Weights of a small mixture-of-experts language model, trained from scratch on English Wikipedia: 2 picks a token, a sigmoid router.
Below are experts of layer 5 (counted from 0) of a mixture-of-experts language model. Rows are named router (the router's row for the expert), gate (a neuron's input weights, with its number), up (a neuron's input weights, with its number) and show model dimensions 0-127. Each number is 500 + 40 x the weight over its row's rms, rounded and kept within 0 to 999. Numbers have three digits each.
After each expert's rows: "comes after" lists some tokens at least twice as common just before its tokens as in all text. This comes from a sample of Wikipedia text that the model never trained on. Tokens count by the router's weight.

# expert 6
router:444444593474513461480497516462424466534503451534509519560405561492470445497419435552521463497524501512508530517430513499529489478465424476555506521486481527616528494470496492479502524542562540535474552497483512445475498504468554527441537495546547481549455487528549512457469565509531544501490518466612523536454553533501460556559485486527450495453478489501450533531579508485450529532513
gate0:485370549525505561503480450479513493524529476494522481438489476565550526442490421476497490459526457523496472559474513579435538480465531534519522547436490501513494532451478463450533458526452483552486481549497421513446478489562572488482548493572523411501520533562512536516519501488556494437556485481602548496489557528468468526573479489473509526513484536481499470530530493484453583555535
up0:440531535471530519518510492514507537533492480461452579468453470505566450541559556503442499507458547537472471505428519495488508513485469576551533470460473586545464404492530480499523518506531508572543522540528421521461542540505506541496502525503509445431452491563519519513412531549511403504546573455530486501462526453467514485542526420508529449490487509578548567536489465474451553491504
comes after: " the", "'", " his", " in", " of", " a"

# expert 4
router:515444506494507477517466532473503566448562485567541491496463538484508450499496497486493504511479481481567492510360575541558448499549456482555580528443502520544512529429414545490482552517522553535498529498503517415497521537482543532516578468511507526502517482463532491447543523476493503522548606493527541547429519494588503530497539504497413511543571526545454515515512532506471514559467
gate1:456475450504448481482529482558562440459453529536457493480477484433518473516515520471495495508550501494492535582469577459472568483545482445564525613497438507525522460424496523454502569505496450516582500522443446482532539491519511471509488450445526561474554572512543476535502534484459466580540475511530549472545493576437512545475505509456456535471537528535481525527502549545515438425497
up1:443479487504450488506464485466454527491492436539472533557490467525503483443494577578526517476511502468447503511480379563458494564499531531489494482459460517536592530531511550529609470476453586578507527485496497522512437527474486406533492524548489563508474475548474509493494470492486463510501441484554518538523515504532439560527411573554537491552504468495548522526458557489550533523505
comes after: "-", "|", "==", "See", " •", " The"

# expert 7
router:486462488454561471542447541556516480484485447525480537512447506443494428480506481531525484469474513561563556463428519556573506537471464448475554482538452564567479536488503531487480602530463541546491508467467501453442487474473475543528577430469559553571504479554547488419491583484475509480494488543528499515487570437515504511549510463508477515463551533452455524547523488474426523548532
gate0:475473472474480573512464394443492470512575504535485532445487500440534475494515495486549447505512566477525449511503516496496535551468519456495541477460416566562467482525421580499455568525486539507438504523498484515539519506486480498463559532527510545508435509483424550466430556387542433490505442573456538496449507444572467474451459524506488508541512497485496486493538524473440522524461
up0:506483563493433549506418425484530436533523535494512506437512493526468519537569458405541525486533475449553501491487520439487469502502587458476550526507454558526434479474443527531500460490478504524529548474478471516527539466440548499560581514506524559439474441540512496490438570437410512517559465514493497531523474471448461499516517477550532529527445458469545546465513475541420552506478
comes after: " was", " is", " as", " it", " were", " are"

# expert 23
router:444386550490518475503460574510462536453508483527552541560463568490474482580521437462543497480502498510519521477382548537519461542519467461535526546482431473531526509468484510487495510513463550540513554527549564464447527510532500538472577466520568511533460504488517534453525517417438502506522491491559559531496510466534449481493521492494505589513564532548412525551537525463439480508530
gate0:500437463509413444503497487507470458447476527498463458486505484437510560508510474469524485499471468476462482457461463520519485490577449453517515493553538506484541443533561436475475504571502471549536456524589512423422480509525480499395556541510536441533465453530483431470556481411506464449535474468459557484497522490507502461479519446574509531430583494503452487524540550508424508496508
up0:452492540511514498536504485483497465430505426448497460447451476501509508437471506527439478578475465521530519508510534598465540501538566537453565480494478491451457420491479484532486563493504524432476493502523492455505492467475453498530441454449573525446484457572467550508497506615572421539481432479466533536508504552543507518523562445553438497544550452479482484489525559561504463491496
comes after: "\n", " =", "==", " by", ")", "See"

# expert 25
router:458411493453477502490457539469502566469494424559562510522429554517515435541503529469519521500539497569517500497471504518516441524528431438538606523503509498569441512431464538525505511531528513502491512485519507441452516501469488579537504494539510564506490483504547517459540537489480524516535590508516569553462535448533410537537523470469457523536590503501413519492460557457481468560486
gate0:593523527548508476508481492503551537455455421534524483553489527523513439493500448496437572497483482474546549554513441513484534452510521499508466440520464471556487491516598466515476476508478447406478498457479532494489420561506439561537517482547451546538496455488452515442476510501540534503539539413520544514457490503447457415553490451418502510472545414465455509515493500500451489471559
up0:425462454474489448537469513531482495567436521486489529507413476457461492547487538504490498540537507531453466477527500453475526519467525477505511522506509549507515462489506509521549500493464537588536559497575440481495496483480499407448561539489472430456512507457461495519476500484493496554408437528496476437529597577534470573437510540561397425522466530463588517518489472483528478511495
comes after: "0", " (", " /", "/", "5", "3"

# expert 9
router:537487508466532439507461525507458520525529459495538548549438507447431514500506504504572505518518520502572550482410560573491498551498445454551588532522467529516547466417514498503471520532536529519510532489505560474528455532479537604486509528529530484596461512531519582488540510499475490523504500509532495505492527494496496546578526503541476542521501505519379470467609595470463513487480
gate4:594499537452513449486426506440537516504480537449579498445556458480470518492529464467548505468529507437550476513436521505465525507407535493514565511462517507521545497459423479523523465604478460484442496429453572494501501547519517501462491582511469446525524507473462497469466466484467471515508487506533496550500533517501492476530514520468604490505431504508398536484543566432440564493474
up4:497534492512502512511436465559460436550466532500443481482555471450564541468483440527446509576508509519482529495549510483519566536592482549478502546494419512439458517466464498466447561391474582613486518537469405515480520456595443557454518508515488504484497493487461494439479505529441479510472543509495495556505463494485545507504503504466504524475525531494450470448545528461506568530479
comes after: "9", "0", "1", "2", "8", "7"

# expert 20
router:466419553468493501490457578494481520497508463531533515501397515489492518566420433487496559480534486510525521471458527563500459472504486394544515502437480500596471488472473553509455504537461571490469511503492543436470482496498549516508597442519600549506501515494496586440527551472517512518504491506518542517467519505498416529487522506504485537513526499507407556492562517460474444525571
gate0:489519508473558487481514508478524461425419424526504479520464518455508512512473411519592579484491486501449536442433507472489448570496491473506477530509501468512486463520488428532497508445496512479459495515538486562543442504453554571449561454457513454512481545515530479505507572553567452404474481565452498543522490510453456523511495516485560554431556470530471525489518419522530428555517
up0:496549444473540445545450488452496464428460517468466495460562480504443496516550570456550441522490558469468573512488465464492500450517475477494529513450519516571441487478504403549503469556560550507496464504517610536468481563499539440532438422516507553465533484541509466499479518504546565495469424576548533498495533555519406519512518540448532539458497470492490512497511504441469488486530
comes after: "\n", ".", " |", ")", "==", " ="

# expert 3
router:472468462509516472530509511476433526497470464557503545519440536446491486542444515504535511504469519490557491488408535512552448469488461436523520520462478501512491460447444543554478527501461500522455481448485503425512424499528525593547552472524565527512458518500496500508532591488450505541468521512566492596481461425517384487518500455519432570461509524497422533459558574530492486531505
gate1:467467511542410537430458472533468548510475479443468507433503547452569504487507502494496488467523531478567578569494562570496470499491496477522522553437508528494498498521519548556543502450490563542537489467452502502450498572488508555485535500511530481474396482475534457441582504543461425509491507464582541532535509499477436481475550543541579508521486578515537458493492491568479582498474
up1:493473476456516499512500529448520533545518578556591485517505539498530489485447451456512541536552543461526373426481472421519508506535484534544477463431462526529506442540477479521500480546372516535451489526497473475482450518556472452505498507462495440525519512488484517410472482514542481463494600464445495478478496475548561544441458467461508477509461421492521462546463443505530543490501
comes after: "1", "2", " ", "3", "4", "5"

# expert 27
router:461476492482463476484489560504482552557492491527529571489482520443495452549505496527493539504526566572529552556488582489524507530520450448561513562444485493516471512452440450535413499501495486523476485475574531428505487491470603533480522478487522474555507442502522515487506587467486501489530561576542514516453555497539473508567543516485479632508494489490456530528554522399486461506539
gate0:501550478528503424454517525442502602547504507517522544439485465478460534541460529504464539488515559589456479584509557504472466502513495438549502527510478445483450414466475501506422488490534474516482522509520532470513494521458612517503516535472407479446476467457561461585503558490487479514522503552517501496419514485439472476495493489497464520551470598442477464536527542464555505467549
up0:507560462540495509422444510492528504462435502546466492517519532518496515471430489518478540450484476519485393502519513464447528505510405464503444572535466501442502460588537455484414487460556452511492482575447522497501458494473497534416548444481477540489541495528521450556472569544501507496478441528549534476481493458554485479466450520487454513473455555462499490523600489455535440449549
comes after: " the", " of", " The", " New", " in", " United"

# expert 1
router:473434497498522487482457501534480540460478473494542507485432486434462483583454468529478450475471474471567552493368561481539442430455539408540568492471436551547458569468445536499516517539490504521509514515512517416531521517508505527438521461483497510548494493463487532465537493494452513481525515477534559528421478442496485557522495435501516503448486526485445494520547597454460492565472
gate3:561532514480471514411510450507490553475487557497501524474518506513527582491454474485524507545514511456433498594545526496459473506508545443548507535496428417513453612503522482535506479490506515535476586506442547405482448403511521540518496477522495532558482539488486475548508505536488466563485496483568536576525549564515490536519476524465504555497559441581467482496547515472474462442511
up3:547526515542472525489497515395480541510440489486508545423420498465536508494457526517536527484466502485518510499526541479461443508513431495598525476508501477479519480498412508572458497540502490543453502510508557512524492520521554443427530583460510473534531486473557445501520523483522458508444523482470453513476534491525478540430523476567537517459555571475555399544630468498466468545477
comes after: " ", "2", " (", "1", "–", "|"

# expert 31
router:460434548492509472456492538504434538547510426603531511497418497470457446515448518556505514528514458471532531473458518471518462467453479447514548511494426550517534490392467491531451529489531499506482552524534492437507507531445473514460550417497525534587445471501560528459479540451498473528520515550528520553424521483557454504489535494529470547532498528464449512549564537487440500573553
gate0:479415542502530478568521507461500556504513502492527474510467448453419542492514499497529534544456478455516495528420483483546439479527515462451447545515460551507543480461535418484407526428539543578541532464452437509444519476447452512479411453508468461485476543565511503491534468524551458471507506513526475466384534494594491478513479503553421453502460493524500473452455508510493476484478
up0:443530484434531582482494491593509516482479498457540477523504464465523495530507536526521424457576490526494469517520544520479510534458465506515493446487542463471494590539493482515549525617560557524443453459577526459458533543566436507552515461474522564423511528471503470477476427496481556538482524515531509473485585484488496450482495487470448477485504477513514477584387494495495554464499
comes after: " the", ",", " a", " (", " The", " and"

# expert 0
router:520394483498521522537443546518513563514466488524523529508406517463499423570466477517511496484537535499527500507460503549541440480493478474552574518493491527505528451451497489547521530515465568531466480475531477476443469558498529511511581442520536569586453485525511553474470538482454508485472519518535540545448493501554437494519481501516421602489471498502373536513531484469506424569518
gate4:514502507536492573512487614465507450509388551485483524513466513495592499595505417584509577548494526485472474528519503481422523479475499504536466519487463576526467493470449482494400534535553493476447549494554493542445513544521601541560527454516512476533471507482561522487491489522451507523475515522457453521493510500530477508469507481543480525496526449544521525504485547584471468572489
up4:457465482525550546458527545492449468473462429478515482492468540468559463566483464515463468524478504481457486544498494453454498452449466484562468449469493532460463575483488476557472524511541503409444507532492543571495493570506539566512493484544507482572418495515564505556519475488505452495485481515462401480471522501475422439440515495576493492449481453524567524478501505595530427557532
comes after: ")", "0", "%", "3", "4", "5"

# expert 18
router:470365548473505521468453523519447502495480476564482560511463547484464433524414494513527534495554510504512509547451513501513491437493436469492516470504461540615517520461502458573486565499480552525500562480529493482454438533491501524492545481524498513556499444538561512413492561457480467465497510582569580552492552425523450492506534481480493550487544540454462504518546486502450516529515
gate0:545460462530474536488434566565422538514504493485443455480516452529443558469511567442530543561487433483437469537475507470461425500482510477488569463524538548513436499440440526458546525475540493507441549516485444527406555474528474452535594537472460468528493494494511503467483567445410485552512509479574519458490478531455451505535529536449504505552533484456473507474455502496461490511479
up0:493501457417499578449475457453545507437574516490480521542524456475475454497473513403472485460443466467448556488545534587491452473549510526448451467537492494578469459495569436536441514562523470549529496489489486505439500526498464464491550511546543534549483585522540505508537604471524466428573493480460492483468519492515492459444512445450485485436521521500507521439486526505547490460481
comes after: " of", " a", " is", " in", " with", " to"

# expert 26
router:509422501486479481481433567497500519505461462565562538525442518513455446590516465545526545511529504525568564521474497580494513498484475464495516535473423559506527484466509507514447547557466516527464510505513540421455444474555549516513541434541601548508529518525513587449481562493480527527508520506551589529462541499554472457538492474515485518506501529509404565493497548424491503505529
gate3:489476501443459504527603471525477537505552443484442554459517534544466442436474504490503530566480498553503465501512501545518474512480497517509582525475444540437537495549477471552450499494467508479455475524535460463415507538536513461491511449475565547482581513498424493482526497525546536583499604558489508485445493477534419514459595418545494489498492514489504498587534463448483499477458
up3:491519478545560467502496521606614508500466562546509485489542559469496504488485420498538575441528470445462519559545536482538519567459360563503495511518500519568527538483468521468496486513454486520537518440506506508483563472466485496524526469515474445494532499498543459495516536514487516495524545364496509480515495495558481535539568556501474540517539493480554550483514584450489497504537
comes after: ".", "==", " ==", ").", "===", ".\""

# expert 15
router:494401493465502484482430556533501528496461479530555525513458520532437464583521469541527534519494509511575534540467490575510480520509485447504556541488433555503501474464495510516467556552495504538482508516485513389427424481536547542519535457538606551495506530548497563437506543488457502515520530517527562537481553496549447443556527481527479511518486536515391549529503552432498501511505
gate3:497441501480541501430439570420462471497530512482517476503488451473533448528476509478454578495455503546525490519483509514522497545480494483497501522430532519572544513500481426560510457497556487551536472550533439398538526520506529456537517467439462596558565459522500545462537466503480479523470525525435554528592601494486529450502438530455411502541489528486493507550481500499450480473464
up3:450523531516485474544528536542537478430453490474459544495578513474507487431506456382447476530493491526514488533501480500478474476540471468524464463481439510472514515439553551529518475537511558475408574470467531556501527502495551488492504446557555483543492452508479472452454447528614526480478481495574562511524482519510492506577514524593481455488432474499513442548518484527480510548401
comes after: ".", "0", "5", "3", "4", "6"